From a checkpoint of a small mixture-of-experts model trained on Wikipedia.
Size: 11 layers, 15.6M parameters.
Training: a variant of SOAP for the experts, 497M tokens.
Below are experts of layer 7 (counted from 0) of a mixture-of-experts language model. Rows are named router (the router's row for the expert), up (a neuron's input weights, with its number), down (a neuron's output weights, with its number) and show model dimensions 0-127. Each number is 50 + 12 x the weight over its row's rms, rounded and kept within 0 to 99.
Before each expert's rows: a language model's description of what the expert responds to; "comes after" lists some tokens at least twice as common just before its tokens as in all text. This comes from a sample of Wikipedia text that the model never trained on. Tokens count by the router's weight.

# expert 52
It responds to: Starts of list items and field values in infoboxes, such as "- N" in NFL draft, grid reference "NT", postal PIN codes, ISBN 978, and section headers.
comes after: "\n", "\n\n", "- Species", "-", "/", "- Order"
router:53 58 52 29 63 25 62 44 48 55 35 48 58 46 41 62 60 66 74 47 47 58 38 63 38 55 63 52 35 56 29 39 71 33 54 43 69 59 49 71 63 58 38 56 78 61 49 64 25 55 36 42 63 44 25 53 55 38 60 70 47 62 35 51 26 38 51 51 52 21 47 57 41 44 53 45 61 41 65 63 46 27 62 53 63 48 43 56 52 53 59 39 50 32 50 53 50 53 53 67 30 62 37 56 43 53 37 37 45 62 65 38 45 72 61 37 58 55 71 45 49 46 40 51 60 32 52 37
up0:52 65 51 24 57 34 56 60 60 42 55 46 47 51 40 43 61 54 51 63 83 48 56 86 47 38 66 37 61 53 48 61 59 63 50 66 53 44 60 43 37 60 34 29 56 42 46 37 66 47 42 49 43 49 71 50 39 31 61 69 70 71 51 40 46 42 55 57 46 45 64 45 59 43 63 46 53 61 68 63 46 46 43 73 43 50 51 43 66 55 71 61 44 32 46 73 32 19 45 52 45 31 47 50 58 34 55 39 47 37 28 31 56 63 51 43 43 48 53 52 51 35 50 30 68 46 65 44
down0:62 51 67 74 31 53 55 38 45 48 45 56 44 64 39 69 44 48 63 60 83 70 59 47 64 38 62 57 39 55 33 50 41 47 52 39 50 33 62 43 44 43 63 54 71 52 36 79 55 32 57 64 43 42 59 40 57 51 38 27 47 35 36 65 56 32 44 53 54 43 34 61 39 66 49 42 52 52 29 62 52 58 45 31 20 55 69 48 51 61 60 74 58 62 73 55 45 43 56 62 60 47 64 52 48 41 45 60 58 57 63 48 45 63 64 60 58 51 45 53 43 70 33 39 53 31 60 67

# expert 59
It responds to: Short pieces right after an initial capital in proper names and acronyms, such as N-ure-mberg, O-hio, E-ib-ar, N-A-D.
comes after: " T", " N", " S", " K", " A", " M"
router:41 32 58 50 65 71 63 50 32 43 44 49 61 83 59 57 60 54 51 57 34 35 52 52 57 68 39 60 68 47 57 43 43 39 50 34 53 30 16 62 41 71 52 23 40 39 61 57 67 65 58 48 35 42 58 51 55 45 45 54 50 44 48 59 41 58 59 49 60 46 43 49 56 40 30 48 49 52 51 42 27 50 65 68 25 31 51 46 38 39 42 35 52 48 41 31 22 37 49 34 47 50 68 61 70 48 61 57 40 64 62 49 37 45 28 44 58 67 56 65 52 40 68 39 60 45 64 45
up2:47 39 49 53 69 59 38 48 41 35 72 49 62 38 55 49 37 62 33 40 45 53 45 50 68 28 53 53 53 32 59 76 41 72 66 66 58 57 61 67 48 39 60 62 20 33 61 40 59 59 46 56 46 50 41 41 42 49 38 51 44 54 69 38 37 51 53 71 66 41 32 31 40 42 49 64 68 38 49 38 48 47 28 48 62 54 54 68 52 76 54 55 79 25 40 59 59 52 32 59 58 55 55 54 51 42 41 66 49 52 56 44 47 37 35 37 65 57 54 66 48 47 32 46 63 29 39 41
down2:41 55 58 67 56 67 47 52 58 57 61 35 55 49 71 28 48 53 46 51 58 48 24 42 65 53 59 33 23 55 52 53 37 57 57 49 37 40 39 57 49 35 64 54 44 57 41 54 59 60 55 35 57 59 46 51 37 41 31 47 57 58 57 49 55 27 36 60 62 57 45 41 19 25 75 34 79 44 35 68 58 53 37 43 49 61 45 41 53 47 55 71 25 52 47 52 57 67 59 58 64 44 45 61 51 37 45 39 78 57 60 41 41 78 49 53 50 48 69 49 36 23 56 50 66 52 48 43

# expert 51
It responds to: Number pieces in years, score lines and statistics, often the second half of a year or score, e.g. 2009, 0–1, (0).
comes after: "2", "1", "–", " | ", "| ", " "
router:56 59 37 69 48 54 47 67 50 57 45 59 64 42 63 45 51 43 70 64 56 68 50 42 46 35 43 39 48 51 55 52 58 43 46 41 48 61 23 39 63 60 48 54 61 47 53 57 51 49 41 42 71 55 61 59 50 43 63 39 45 38 63 40 46 47 54 35 56 45 49 65 84 86 58 68 55 26 21 48 46 54 62 43 41 55 44 50 30 40 35 31 56 46 53 51 52 52 35 73 48 53 31 60 48 57 41 59 46 56 40 39 64 38 35 40 57 38 70 44 71 36 23 51 49 19 31 46
up2:43 46 64 39 56 54 61 87 38 43 40 65 39 50 33 53 69 42 60 46 53 26 54 44 59 58 48 45 51 39 42 75 64 43 57 74 39 47 50 51 40 56 37 40 46 52 50 61 37 45 35 49 39 51 57 39 34 68 53 36 60 49 68 61 44 34 49 47 59 35 59 47 60 63 68 75 43 58 39 43 24 49 38 34 45 44 57 85 56 56 43 65 56 44 45 38 54 56 22 63 55 41 48 50 64 58 48 54 66 81 37 70 57 41 61 68 45 50 24 53 55 49 51 52 57 57 55 45
down2:65 34 64 30 49 57 47 50 23 40 34 43 34 26 63 48 61 56 48 42 56 22 46 42 52 52 60 42 63 63 46 65 45 53 66 42 40 47 33 27 59 60 55 68 60 50 85 69 60 51 53 39 43 66 63 48 45 73 53 54 49 49 63 52 61 62 59 48 43 63 52 43 33 48 52 36 43 74 50 56 40 46 36 62 40 60 69 61 42 53 44 70 44 38 58 65 49 51 64 37 72 32 39 62 43 39 50 44 49 41 35 61 47 38 70 38 42 68 51 52 42 73 65 38 45 65 59 42

# expert 15
It responds to: Middle pieces of European proper names after a capitalised start like Ber, Car, Br, such as Ber-ke-ley, Saarbr-ü-cken, Car-r.
comes after: " B", " R", " Car", " Br", " b", "ar"
router:68 55 42 61 40 58 51 31 41 50 56 20 41 63 50 55 40 53 33 67 91 32 76 35 50 67 63 45 58 57 26 40 53 50 69 43 38 54 33 45 42 43 57 28 40 43 56 55 47 51 59 43 37 51 48 42 60 52 61 57 46 55 28 27 61 34 48 43 51 56 47 38 51 29 57 49 42 48 53 43 47 73 44 65 29 65 49 49 68 58 58 64 48 72 49 42 41 55 52 56 45 24 58 31 68 46 39 33 51 61 47 47 58 68 56 56 44 37 55 42 47 60 49 53 44 56 70 35
up2:82 64 65 39 38 44 69 52 62 55 48 47 57 39 37 40 52 62 40 42 42 48 66 55 31 41 55 48 67 57 42 42 35 37 42 38 44 48 68 52 62 56 56 65 55 53 41 34 74 61 54 52 42 40 34 81 73 54 53 48 25 70 59 58 43 42 60 25 77 48 71 47 65 53 31 28 62 42 45 30 43 48 51 40 46 62 65 32 41 39 44 40 51 40 51 53 64 63 47 54 58 37 42 63 51 35 52 40 32 44 48 55 65 48 53 29 58 42 50 56 45 55 45 35 59 56 43 28
down2:48 43 44 37 52 60 49 48 31 54 47 72 49 65 45 51 33 23 48 39 47 44 53 87 19 54 42 59 53 58 32 31 37 62 38 41 68 60 65 45 51 64 38 45 61 53 45 24 62 50 36 23 32 28 20 44 51 43 43 46 36 50 36 73 68 40 47 52 52 68 28 58 42 48 55 42 41 46 44 58 51 61 53 52 39 42 70 64 38 42 37 43 48 43 50 40 49 45 42 34 48 42 57 45 40 60 50 45 44 46 62 62 48 52 39 51 49 76 54 44 48 38 49 30 42 52 38 30

# expert 2
It responds to: Opening quotation marks and first capital letters or pieces of words at paragraph or list starts, such as "Shout", P(urified), C(ell).
comes after: "\n\n", "\n", " | \"", " \"", "=", ")."
router:61 55 56 25 41 48 49 69 49 53 53 56 56 52 43 50 48 54 67 33 52 57 22 42 58 21 55 61 40 56 38 36 33 39 58 41 57 42 66 57 38 72 37 52 52 71 51 32 31 60 51 68 60 46 50 34 68 49 33 42 44 52 52 55 21 55 59 50 59 59 40 57 30 53 57 59 53 35 48 50 36 42 70 59 63 38 33 56 61 42 58 32 44 44 55 42 57 71 57 53 35 72 60 65 44 48 31 40 46 64 43 36 54 79 54 44 55 71 70 52 60 39 33 40 69 57 54 54
up0:55 63 58 47 46 55 53 62 41 53 66 49 56 64 39 21 31 58 70 43 70 40 43 67 66 47 37 60 48 49 46 61 37 64 51 54 58 48 48 40 85 30 59 50 35 53 41 39 53 65 71 59 43 45 52 40 56 32 37 75 53 46 49 62 43 43 56 44 49 69 42 50 66 73 49 48 35 41 46 58 49 59 72 39 52 44 37 33 68 48 37 32 40 55 53 56 29 50 37 41 35 53 50 48 46 64 26 49 39 42 62 40 36 55 59 39 38 59 54 27 39 39 48 15 62 50 46 56
down0:53 48 59 43 61 44 29 55 63 32 57 47 53 57 39 64 60 43 33 49 41 40 65 52 64 31 68 55 57 36 56 39 49 58 53 55 39 57 60 45 57 57 55 35 61 55 49 59 55 28 58 49 72 32 31 43 45 41 72 31 54 41 64 54 38 71 43 48 60 61 70 42 41 47 65 66 24 38 54 42 60 31 51 39 39 48 49 45 59 41 32 53 64 70 48 53 41 47 19 57 65 25 40 65 65 57 70 45 51 61 34 45 55 55 43 53 42 29 64 57 40 50 42 37 78 59 59 72

# expert 50
It responds to: Number tokens in measurements, dates, statistics, page ranges and table rows, such as 41 in 41.6, 7 ft, 27 November.
comes after: " | ", ".", " ", "; ", "–", ") | "
router:48 63 44 63 37 57 34 56 57 60 46 51 53 38 52 57 56 62 51 56 36 62 50 58 52 57 58 45 37 49 67 47 61 44 40 52 42 66 55 41 63 58 52 33 58 48 45 64 58 49 33 44 73 66 59 59 74 47 76 55 29 46 36 51 41 47 33 50 74 47 62 62 87 65 56 45 44 49 38 75 44 74 53 48 63 45 43 25 42 40 45 58 64 45 39 58 46 55 32 58 51 34 41 63 30 61 45 48 34 39 39 63 39 43 43 38 37 52 61 43 75 49 22 39 39 41 24 40
up2:61 58 32 31 55 55 53 75 71 36 66 41 51 66 52 51 56 40 63 13 72 35 39 40 31 55 60 60 33 55 64 53 60 65 25 52 54 44 56 50 34 71 55 48 49 55 45 52 60 63 56 43 65 45 48 43 60 37 31 44 33 64 48 45 59 61 54 59 69 58 44 46 60 46 48 51 51 28 37 42 85 30 38 63 60 72 25 48 51 66 48 60 55 47 44 57 58 61 50 61 43 54 47 47 44 64 46 55 50 23 51 72 54 49 49 48 44 51 33 54 45 43 53 44 74 61 47 39
down2:40 67 42 52 48 65 49 34 50 50 43 37 33 43 63 48 48 61 63 04 62 44 47 44 49 53 50 64 29 52 50 64 51 54 35 64 36 46 27 40 43 56 57 52 49 40 63 53 62 54 53 19 42 65 65 52 46 57 38 40 56 51 42 53 34 57 58 52 62 41 52 60 68 52 43 19 64 23 33 38 51 41 48 59 56 62 38 49 47 45 58 50 64 49 42 44 62 62 40 65 52 79 49 35 46 67 45 64 47 39 70 58 57 22 42 40 46 48 31 48 41 44 41 40 58 71 67 42

# expert 48
It responds to: Direction words in place descriptions after the or on the, such as north side, south bank, to the east.
comes after: " in the", " the", " in", " of the", " on the", " to the"
router:56 58 66 49 46 60 36 56 49 65 58 67 63 65 37 65 52 41 62 59 54 56 47 50 67 28 51 41 48 67 66 65 50 53 39 65 47 68 41 64 57 37 29 57 45 63 34 27 53 71 49 54 36 56 42 49 44 43 43 56 50 40 31 45 61 70 43 40 50 43 38 37 57 55 60 54 43 62 49 44 64 42 51 47 36 49 59 48 64 67 33 55 47 65 60 52 37 28 29 21 37 66 21 62 58 53 60 70 51 27 66 54 41 41 48 42 42 48 33 36 27 53 60 44 25 58 49 66
up0:48 42 58 59 62 47 88 71 65 67 59 44 62 50 68 52 38 65 59 48 55 47 51 60 67 47 75 49 38 55 75 67 46 68 43 44 37 57 45 61 56 47 47 45 54 47 37 46 40 63 39 26 51 37 53 31 58 51 48 51 15 54 49 56 73 66 40 51 47 49 54 41 42 63 47 53 49 57 67 36 58 59 41 28 36 22 51 30 47 40 65 56 52 35 57 44 59 45 56 47 10 67 50 63 50 52 47 56 43 56 47 48 59 44 35 50 50 42 45 30 52 50 51 54 52 76 40 51
down0:44 60 31 57 51 46 34 58 57 83 44 48 51 63 58 61 59 49 57 53 53 38 61 66 44 65 37 65 68 52 67 60 42 27 52 32 55 52 57 35 64 51 46 48 56 51 53 50 39 56 74 61 52 55 72 50 34 37 43 53 50 50 35 54 66 12 53 37 63 44 56 47 36 40 37 43 39 45 38 56 37 40 20 58 61 56 64 67 40 60 47 37 46 47 64 53 56 54 38 56 45 67 46 55 38 94 64 45 44 44 53 44 53 49 46 49 69 50 37 33 67 54 56 29 53 57 46 37

# expert 20
It responds to: Paragraph breaks after headings, and the second piece of a capitalized word in short infobox-style entries, such as V-ill-age, P-ublic, V-oc-als.
comes after: " =", " V", " v", " M", "M", " m"
router:52 54 44 29 65 66 62 50 62 70 42 60 46 67 67 51 56 42 47 40 54 48 59 53 59 43 50 36 54 41 38 49 44 40 56 54 43 55 65 52 49 61 56 41 32 42 33 77 56 60 68 51 53 49 41 50 53 36 32 49 58 42 54 67 41 55 56 54 41 42 43 51 56 50 70 33 53 21 57 37 37 29 68 49 52 48 59 52 38 71 55 31 45 49 57 64 33 38 60 44 35 66 72 51 40 51 49 55 46 93 40 32 36 51 39 66 41 51 44 69 20 23 33 47 56 49 56 43
up0:53 62 65 54 47 59 40 66 59 40 62 58 32 46 62 65 38 44 49 40 57 55 37 63 40 36 50 37 39 49 54 48 25 65 49 66 38 69 56 57 68 71 63 58 36 37 41 32 57 44 52 46 28 60 63 50 55 30 51 71 76 79 59 58 36 54 68 52 67 56 30 67 56 59 60 35 37 41 65 37 60 49 54 40 36 50 64 50 65 42 33 53 57 50 48 42 40 42 39 60 44 52 57 60 51 51 57 65 37 67 49 39 53 68 33 35 63 59 60 46 61 52 32 52 68 53 26 34
down0:48 71 41 33 52 66 31 52 72 64 53 47 57 54 24 46 71 53 55 57 54 35 41 62 28 56 60 38 36 27 49 70 56 49 55 64 51 49 52 34 49 42 43 58 43 37 43 48 65 54 34 49 44 37 42 77 68 44 39 58 36 21 37 53 20 53 38 37 52 53 49 53 51 45 50 35 42 30 43 32 68 51 50 29 43 49 40 41 54 55 44 54 68 49 37 39 49 35 65 35 56 61 45 62 48 59 43 44 60 53 55 67 45 50 53 65 62 33 49 47 34 60 49 36 45 71 51 19

# expert 24
It responds to: Digit groups in dates and figures, chiefly final year pieces after 1 or 2, such as 1-998, 20-24, ages, scores.
comes after: "1", "2", "–", "′", "8", " (aged "
router:60 46 47 53 46 61 40 62 56 65 47 47 64 35 61 46 54 56 64 60 55 52 55 58 58 34 55 31 46 44 59 66 43 41 45 52 61 63 35 42 54 33 47 38 64 44 68 47 76 32 73 31 56 61 63 63 62 60 49 34 45 33 54 42 39 75 51 70 50 52 29 62 60 57 49 67 38 33 37 56 60 57 60 57 50 50 70 40 50 50 40 35 62 39 50 49 37 65 48 64 53 50 46 43 16 84 39 60 46 49 31 65 49 46 36 49 54 39 70 40 55 53 40 62 37 31 24 42
up2:33 54 45 34 43 46 64 39 72 60 65 59 68 63 50 62 59 62 55 56 63 55 51 71 35 44 48 31 34 61 50 46 66 64 46 66 49 55 55 51 45 56 66 54 59 59 56 34 56 27 39 42 29 69 50 47 47 34 64 54 61 55 60 57 38 28 46 31 47 35 52 49 48 69 66 59 37 38 46 56 27 67 54 39 32 50 74 56 50 53 51 61 71 46 40 21 28 37 59 43 34 85 53 39 52 61 42 65 58 58 61 44 50 63 36 58 47 56 52 55 31 50 50 49 37 49 36 56
down2:50 50 41 52 57 51 43 38 44 77 70 58 50 42 43 42 47 45 51 50 41 44 52 35 54 46 54 62 51 49 63 40 67 65 41 51 52 56 31 47 60 40 69 42 44 60 62 45 35 49 82 36 49 54 44 71 22 51 48 44 57 47 51 40 50 54 62 39 60 39 61 33 38 34 21 62 42 38 42 22 49 36 39 64 20 67 42 33 42 64 48 71 62 56 55 45 50 51 45 53 16 55 59 44 66 69 44 58 62 27 67 41 51 52 45 46 46 45 69 43 30 53 62 61 51 62 52 32

# expert 25
It responds to: Nouns for nations, subjects and institutions after "in" or "of", such as degree in music, visit Ireland, United States, Medical Center.
comes after: " in", " of", ",", " and", " of the", " in the"
router:40 62 57 55 60 66 50 48 45 44 63 40 63 41 27 20 62 52 56 61 55 60 47 39 47 40 41 54 59 60 69 45 51 40 60 48 54 69 37 53 67 51 30 43 43 45 25 45 66 60 56 45 40 64 41 61 45 55 38 31 56 60 69 62 68 62 63 45 52 80 45 61 54 49 47 32 37 69 60 35 37 47 67 37 53 53 66 44 54 67 45 34 59 56 46 22 23 61 57 27 67 50 61 65 60 45 45 65 71 29 46 53 51 51 43 49 44 26 45 26 46 40 50 49 46 50 42 53
up0:22 52 46 49 58 22 71 55 36 60 51 62 58 85 35 52 38 59 47 51 47 50 47 58 53 28 49 64 71 42 40 46 37 46 65 16 30 42 70 42 43 53 63 59 66 69 47 45 39 48 58 43 57 36 69 43 42 47 54 56 65 63 44 72 34 53 45 52 39 50 58 43 51 41 50 42 30 49 48 53 54 57 39 49 62 71 23 45 44 31 46 53 47 45 54 61 44 36 63 48 49 59 41 46 41 44 62 60 51 52 75 70 33 46 61 44 44 35 70 70 60 46 47 70 56 55 48 45
down0:39 64 53 63 61 49 37 49 44 41 56 55 55 55 53 66 74 37 52 38 52 48 48 57 57 42 58 48 36 69 45 52 49 44 38 43 54 43 53 23 76 43 63 46 42 53 28 71 46 59 69 46 33 62 23 65 54 55 36 43 68 60 44 45 55 55 50 29 68 50 39 57 43 50 64 69 49 55 73 64 52 37 59 43 60 20 38 33 51 62 69 63 44 41 45 51 62 47 59 43 24 63 39 50 62 51 24 31 40 62 57 36 50 40 52 43 51 50 57 55 58 36 52 63 46 17 38 36

# expert 1
It responds to: Short vowel-led word pieces and accented letters inside non-English personal and place names, such as Š-ar-ūnas, Q-at-ar, J-ó-zsef, Bjø-r-gum.
comes after: " K", " V", " Z", " Sh", " J", " Ch"
router:63 59 41 33 31 52 53 35 46 52 40 41 55 35 59 70 54 43 25 50 43 54 62 40 42 55 48 44 64 41 28 38 68 46 33 32 47 36 56 52 21 71 50 45 47 30 52 82 56 64 55 37 47 35 43 34 49 37 57 47 36 53 37 36 39 79 54 37 43 63 49 33 59 48 55 75 50 28 58 61 43 56 48 28 42 53 54 53 54 42 43 57 59 55 52 45 58 53 46 48 46 29 72 49 69 32 49 33 55 79 55 41 60 46 39 58 45 58 61 68 36 53 52 60 53 47 60 70
up0:64 38 58 59 52 37 43 70 66 60 34 66 52 58 64 44 32 47 51 48 26 55 59 59 60 47 57 51 57 52 58 59 38 49 53 57 44 44 46 65 47 38 32 41 26 50 41 48 44 65 50 50 20 49 45 17 47 39 58 51 40 42 67 56 43 58 35 83 53 46 27 23 74 56 47 56 61 44 52 42 59 52 47 48 47 39 41 58 64 75 53 26 54 55 40 61 50 31 48 52 63 57 61 39 70 57 61 60 36 61 53 34 35 76 50 45 38 40 44 48 59 54 46 59 62 42 40 74
down0:51 70 54 64 57 51 44 59 56 42 49 85 60 39 64 41 51 63 40 62 56 72 54 26 57 35 59 57 38 60 49 57 65 58 48 41 63 42 32 33 44 57 66 51 40 45 53 51 42 23 43 70 42 72 36 41 47 37 50 47 44 44 50 53 51 54 35 64 64 49 75 45 38 46 60 55 58 55 37 57 57 53 48 37 50 68 75 45 56 63 25 40 54 55 29 29 24 56 45 31 67 55 72 63 72 53 49 38 57 61 49 49 54 74 41 65 64 57 42 38 39 59 56 50 58 50 47 57

# expert 11
It responds to: Line breaks ending a list item or table row before the next starts with a dash or pipe, as in career or cast lists.
comes after: " |", ")", " |  |", "\n", ".", "% |"
router:56 51 48 54 47 66 65 55 43 51 47 59 35 48 28 36 40 53 60 56 58 35 36 43 67 46 50 33 60 61 28 63 41 51 44 35 67 40 44 35 63 40 30 75 34 50 44 50 57 58 35 41 57 59 62 55 54 53 43 64 35 46 31 42 39 58 69 52 44 42 24 54 58 59 58 58 66 34 54 65 59 35 70 46 66 59 46 49 36 48 63 36 62 45 59 45 55 66 33 30 56 81 35 34 33 52 63 69 57 53 47 43 42 60 59 54 45 42 59 57 21 38 68 49 60 39 34 71
up2:81 53 44 63 41 54 53 47 47 51 24 51 32 36 75 49 45 34 58 39 54 32 51 63 58 33 34 62 51 61 57 63 56 47 56 40 49 66 44 65 45 40 77 64 47 44 40 47 49 54 57 42 61 41 41 50 48 42 53 53 53 52 72 31 48 63 44 61 38 45 46 67 75 28 43 50 33 67 61 45 38 41 72 65 31 43 44 48 43 69 46 57 56 50 46 69 80 48 72 55 66 56 50 68 33 50 43 55 54 55 24 35 41 39 61 48 39 44 60 48 67 64 62 49 51 53 64 36
down2:45 42 45 51 53 31 50 58 51 28 52 68 38 65 50 49 51 38 31 55 47 80 45 51 47 59 34 32 82 29 36 39 65 39 61 42 52 46 42 65 52 56 63 35 36 61 38 34 32 45 58 51 47 46 47 38 50 45 60 41 45 55 49 36 60 39 51 52 45 59 33 25 58 45 44 57 48 55 36 69 44 53 41 46 68 54 75 59 48 32 54 35 49 50 31 45 81 63 64 40 28 45 27 25 62 42 47 44 34 34 41 41 47 54 44 42 41 48 30 49 67 34 50 47 38 55 49 35

# expert 47
It responds to: Blank lines after a sentence ends, before headings, tables or new paragraphs, plus paragraph openers like In, On, After.
comes after: ".", "\n\n", "\n", "==", " |", "==="
router:49 65 34 58 62 69 63 52 62 54 34 54 40 41 39 44 57 49 34 44 56 51 33 65 61 50 55 32 36 55 49 36 41 65 29 52 35 32 67 36 57 40 55 53 66 43 26 60 56 45 48 35 48 42 45 66 67 38 37 69 47 69 53 40 57 55 57 81 31 37 30 51 27 49 55 62 50 40 30 52 51 49 49 61 61 62 45 55 39 32 68 53 75 42 48 29 65 71 54 37 51 64 49 47 39 57 63 57 54 69 49 35 34 51 67 52 54 49 56 46 38 49 75 58 46 35 46 69
up2:61 53 54 69 51 26 56 59 46 43 63 38 39 53 53 46 42 67 27 63 47 10 42 60 37 43 40 76 50 40 29 43 46 42 45 58 44 29 56 50 61 66 63 78 52 32 41 35 56 69 49 55 65 56 70 48 66 38 77 38 46 70 37 63 69 66 37 70 35 58 58 66 69 30 57 50 48 42 57 43 28 53 51 65 54 55 44 53 52 53 42 60 41 43 54 57 43 47 49 62 46 65 24 35 47 58 55 61 51 63 54 45 46 48 61 48 38 38 56 56 56 41 50 61 44 42 59 55
down2:50 41 32 42 59 34 33 36 62 40 42 50 60 52 56 67 37 38 50 49 57 59 82 30 44 44 57 38 33 52 47 56 65 27 55 45 62 47 75 47 53 39 58 49 52 42 50 41 47 54 66 52 60 51 38 59 67 59 57 44 42 16 55 41 63 67 30 46 55 48 50 26 91 63 59 48 65 53 58 40 60 39 47 57 57 47 36 41 64 51 68 41 51 39 73 67 67 63 40 48 35 58 47 53 32 52 48 23 30 35 48 64 56 48 45 36 36 46 47 48 48 63 55 49 42 52 60 46

# expert 21
It responds to: Numbers filling cells of sports and results tables, such as appearance counts, goals, rankings and scores, e.g. 125, 21, 47.
comes after: " | ", "| ", "\n", "–", "2", "; "
router:62 80 33 74 48 66 55 75 54 47 46 46 55 40 53 49 59 68 59 52 33 61 37 47 37 33 45 32 34 54 72 41 39 45 34 45 57 64 43 44 54 53 50 56 58 41 48 45 44 34 42 42 57 59 60 65 51 40 61 36 34 50 61 52 54 56 54 37 42 41 60 64 67 78 56 53 56 42 28 59 42 58 46 56 61 52 32 62 39 52 54 57 56 43 44 47 52 36 28 41 49 50 43 47 52 78 52 71 35 35 60 38 40 39 48 22 41 53 76 34 74 70 60 62 58 37 45 37
up0:55 54 41 67 60 63 47 67 60 44 22 28 52 58 51 45 37 54 55 43 75 43 39 49 60 41 67 47 58 30 57 41 44 61 33 61 18 43 66 67 71 67 66 43 58 49 50 45 58 51 29 35 62 51 38 44 21 44 57 43 63 38 52 56 86 54 29 63 42 41 45 54 55 53 50 49 64 44 65 64 27 70 36 59 38 52 40 51 39 58 60 60 48 50 50 45 68 67 57 34 64 44 44 48 65 49 49 59 50 42 57 40 38 60 67 38 49 50 45 48 41 39 59 31 48 59 66 54
down0:48 35 50 54 67 41 31 54 41 38 48 68 65 28 60 35 42 56 26 42 43 28 39 31 54 62 40 55 52 43 67 22 61 47 51 29 52 43 45 43 48 41 56 46 48 64 55 41 71 62 43 39 55 41 48 43 60 50 62 63 50 37 64 40 39 47 65 43 60 42 55 50 78 34 58 65 48 38 41 53 42 60 25 34 73 28 62 49 35 35 35 54 71 49 53 59 48 32 53 70 32 60 49 67 55 60 56 52 28 64 52 33 68 63 43 61 55 65 53 59 63 38 62 53 61 53 52 60

# expert 55
It responds to: Equals-sign markup in section headings, both opening and closing, such as ==Release==, ===Season 1, ==See also==.
comes after: "\n\n", "==", "\n", "===", "eption", "ackground"
router:44 62 68 43 49 39 60 41 34 62 53 45 51 39 32 56 26 72 49 49 78 59 26 64 64 50 61 40 39 62 41 43 54 44 42 29 27 28 62 27 57 47 50 66 65 61 44 64 30 64 58 45 55 44 47 52 60 39 38 48 58 69 45 69 28 64 53 64 48 54 56 58 35 47 62 37 59 37 38 42 58 39 60 49 44 50 31 39 50 53 71 48 53 44 56 49 52 35 38 40 58 69 45 35 60 58 68 53 33 55 42 44 41 49 73 43 70 74 73 46 56 49 37 53 60 45 62 49
up2:44 53 37 45 36 33 44 55 35 39 24 60 39 29 63 45 76 43 41 64 56 38 51 52 65 57 37 64 53 62 49 50 55 57 61 66 38 45 58 65 35 54 53 48 42 59 66 37 33 48 47 44 55 34 46 51 37 58 54 59 58 57 51 49 44 75 65 28 48 42 41 45 52 73 49 42 48 50 67 66 45 40 42 28 63 46 33 55 41 71 19 46 67 52 38 36 67 53 42 50 71 60 51 45 40 39 64 71 52 61 26 40 26 55 69 32 38 32 47 41 55 47 63 40 47 41 38 55
down2:47 43 59 58 38 78 29 51 47 40 46 58 24 67 49 39 61 73 55 36 66 47 48 36 67 73 39 57 40 43 39 57 39 56 54 43 53 53 65 32 44 51 55 57 64 71 61 44 75 41 40 28 58 49 50 38 70 47 37 61 38 48 48 64 44 48 36 67 32 56 42 39 60 48 55 46 41 43 39 56 67 55 65 62 49 59 67 41 50 50 37 26 42 39 42 53 33 74 45 53 63 21 47 37 49 35 57 41 59 60 53 69 71 57 59 55 15 55 51 36 54 54 47 53 50 54 51 55

# expert 31
It responds to: Consonant-led pieces inside Romance, Slavic and other personal, place and species names, such as L-az-io, L-ib-reville, C-ann-ing, J-erem-y.
comes after: " L", " P", " G", " C", " M", " B"
router:46 56 55 34 27 66 62 50 46 43 38 30 34 83 50 46 36 59 52 65 63 63 51 31 49 58 47 38 48 53 36 36 51 35 47 64 43 48 47 37 37 85 56 50 67 53 66 41 38 39 57 50 49 65 33 21 51 46 41 71 67 45 55 57 39 39 66 32 49 75 54 46 50 41 54 38 51 38 73 52 56 75 43 49 52 46 51 55 56 54 58 59 49 52 43 39 49 50 36 56 52 44 52 42 67 45 47 26 56 70 50 36 60 52 46 33 40 63 60 68 34 47 29 56 47 71 41 65
up0:50 56 54 54 53 26 54 74 65 29 61 41 50 43 59 40 48 41 58 57 21 44 40 63 46 50 31 65 50 49 52 44 31 45 63 45 32 36 49 39 38 71 44 74 47 34 49 32 47 51 48 33 60 57 41 54 41 77 48 43 49 39 47 33 68 37 65 64 22 49 67 54 40 60 59 58 35 63 57 62 78 53 51 70 62 56 56 62 57 38 50 52 42 45 53 45 52 49 35 45 43 55 58 40 58 45 55 42 53 29 54 33 37 36 36 51 52 58 62 64 48 55 32 66 63 86 50 60
down0:56 56 61 28 52 34 37 52 66 69 45 27 48 63 51 29 56 32 69 47 42 45 68 40 46 34 47 56 40 69 38 58 56 40 68 39 74 52 70 48 48 51 43 61 29 23 55 62 66 59 55 48 44 51 36 52 60 51 52 50 38 34 47 40 52 39 33 55 53 60 54 53 36 46 46 66 30 62 58 44 64 48 57 49 32 81 50 59 49 48 57 70 46 44 59 39 65 58 48 39 45 67 68 24 62 37 45 55 54 49 61 49 23 67 23 43 49 37 67 66 43 47 54 63 47 52 52 55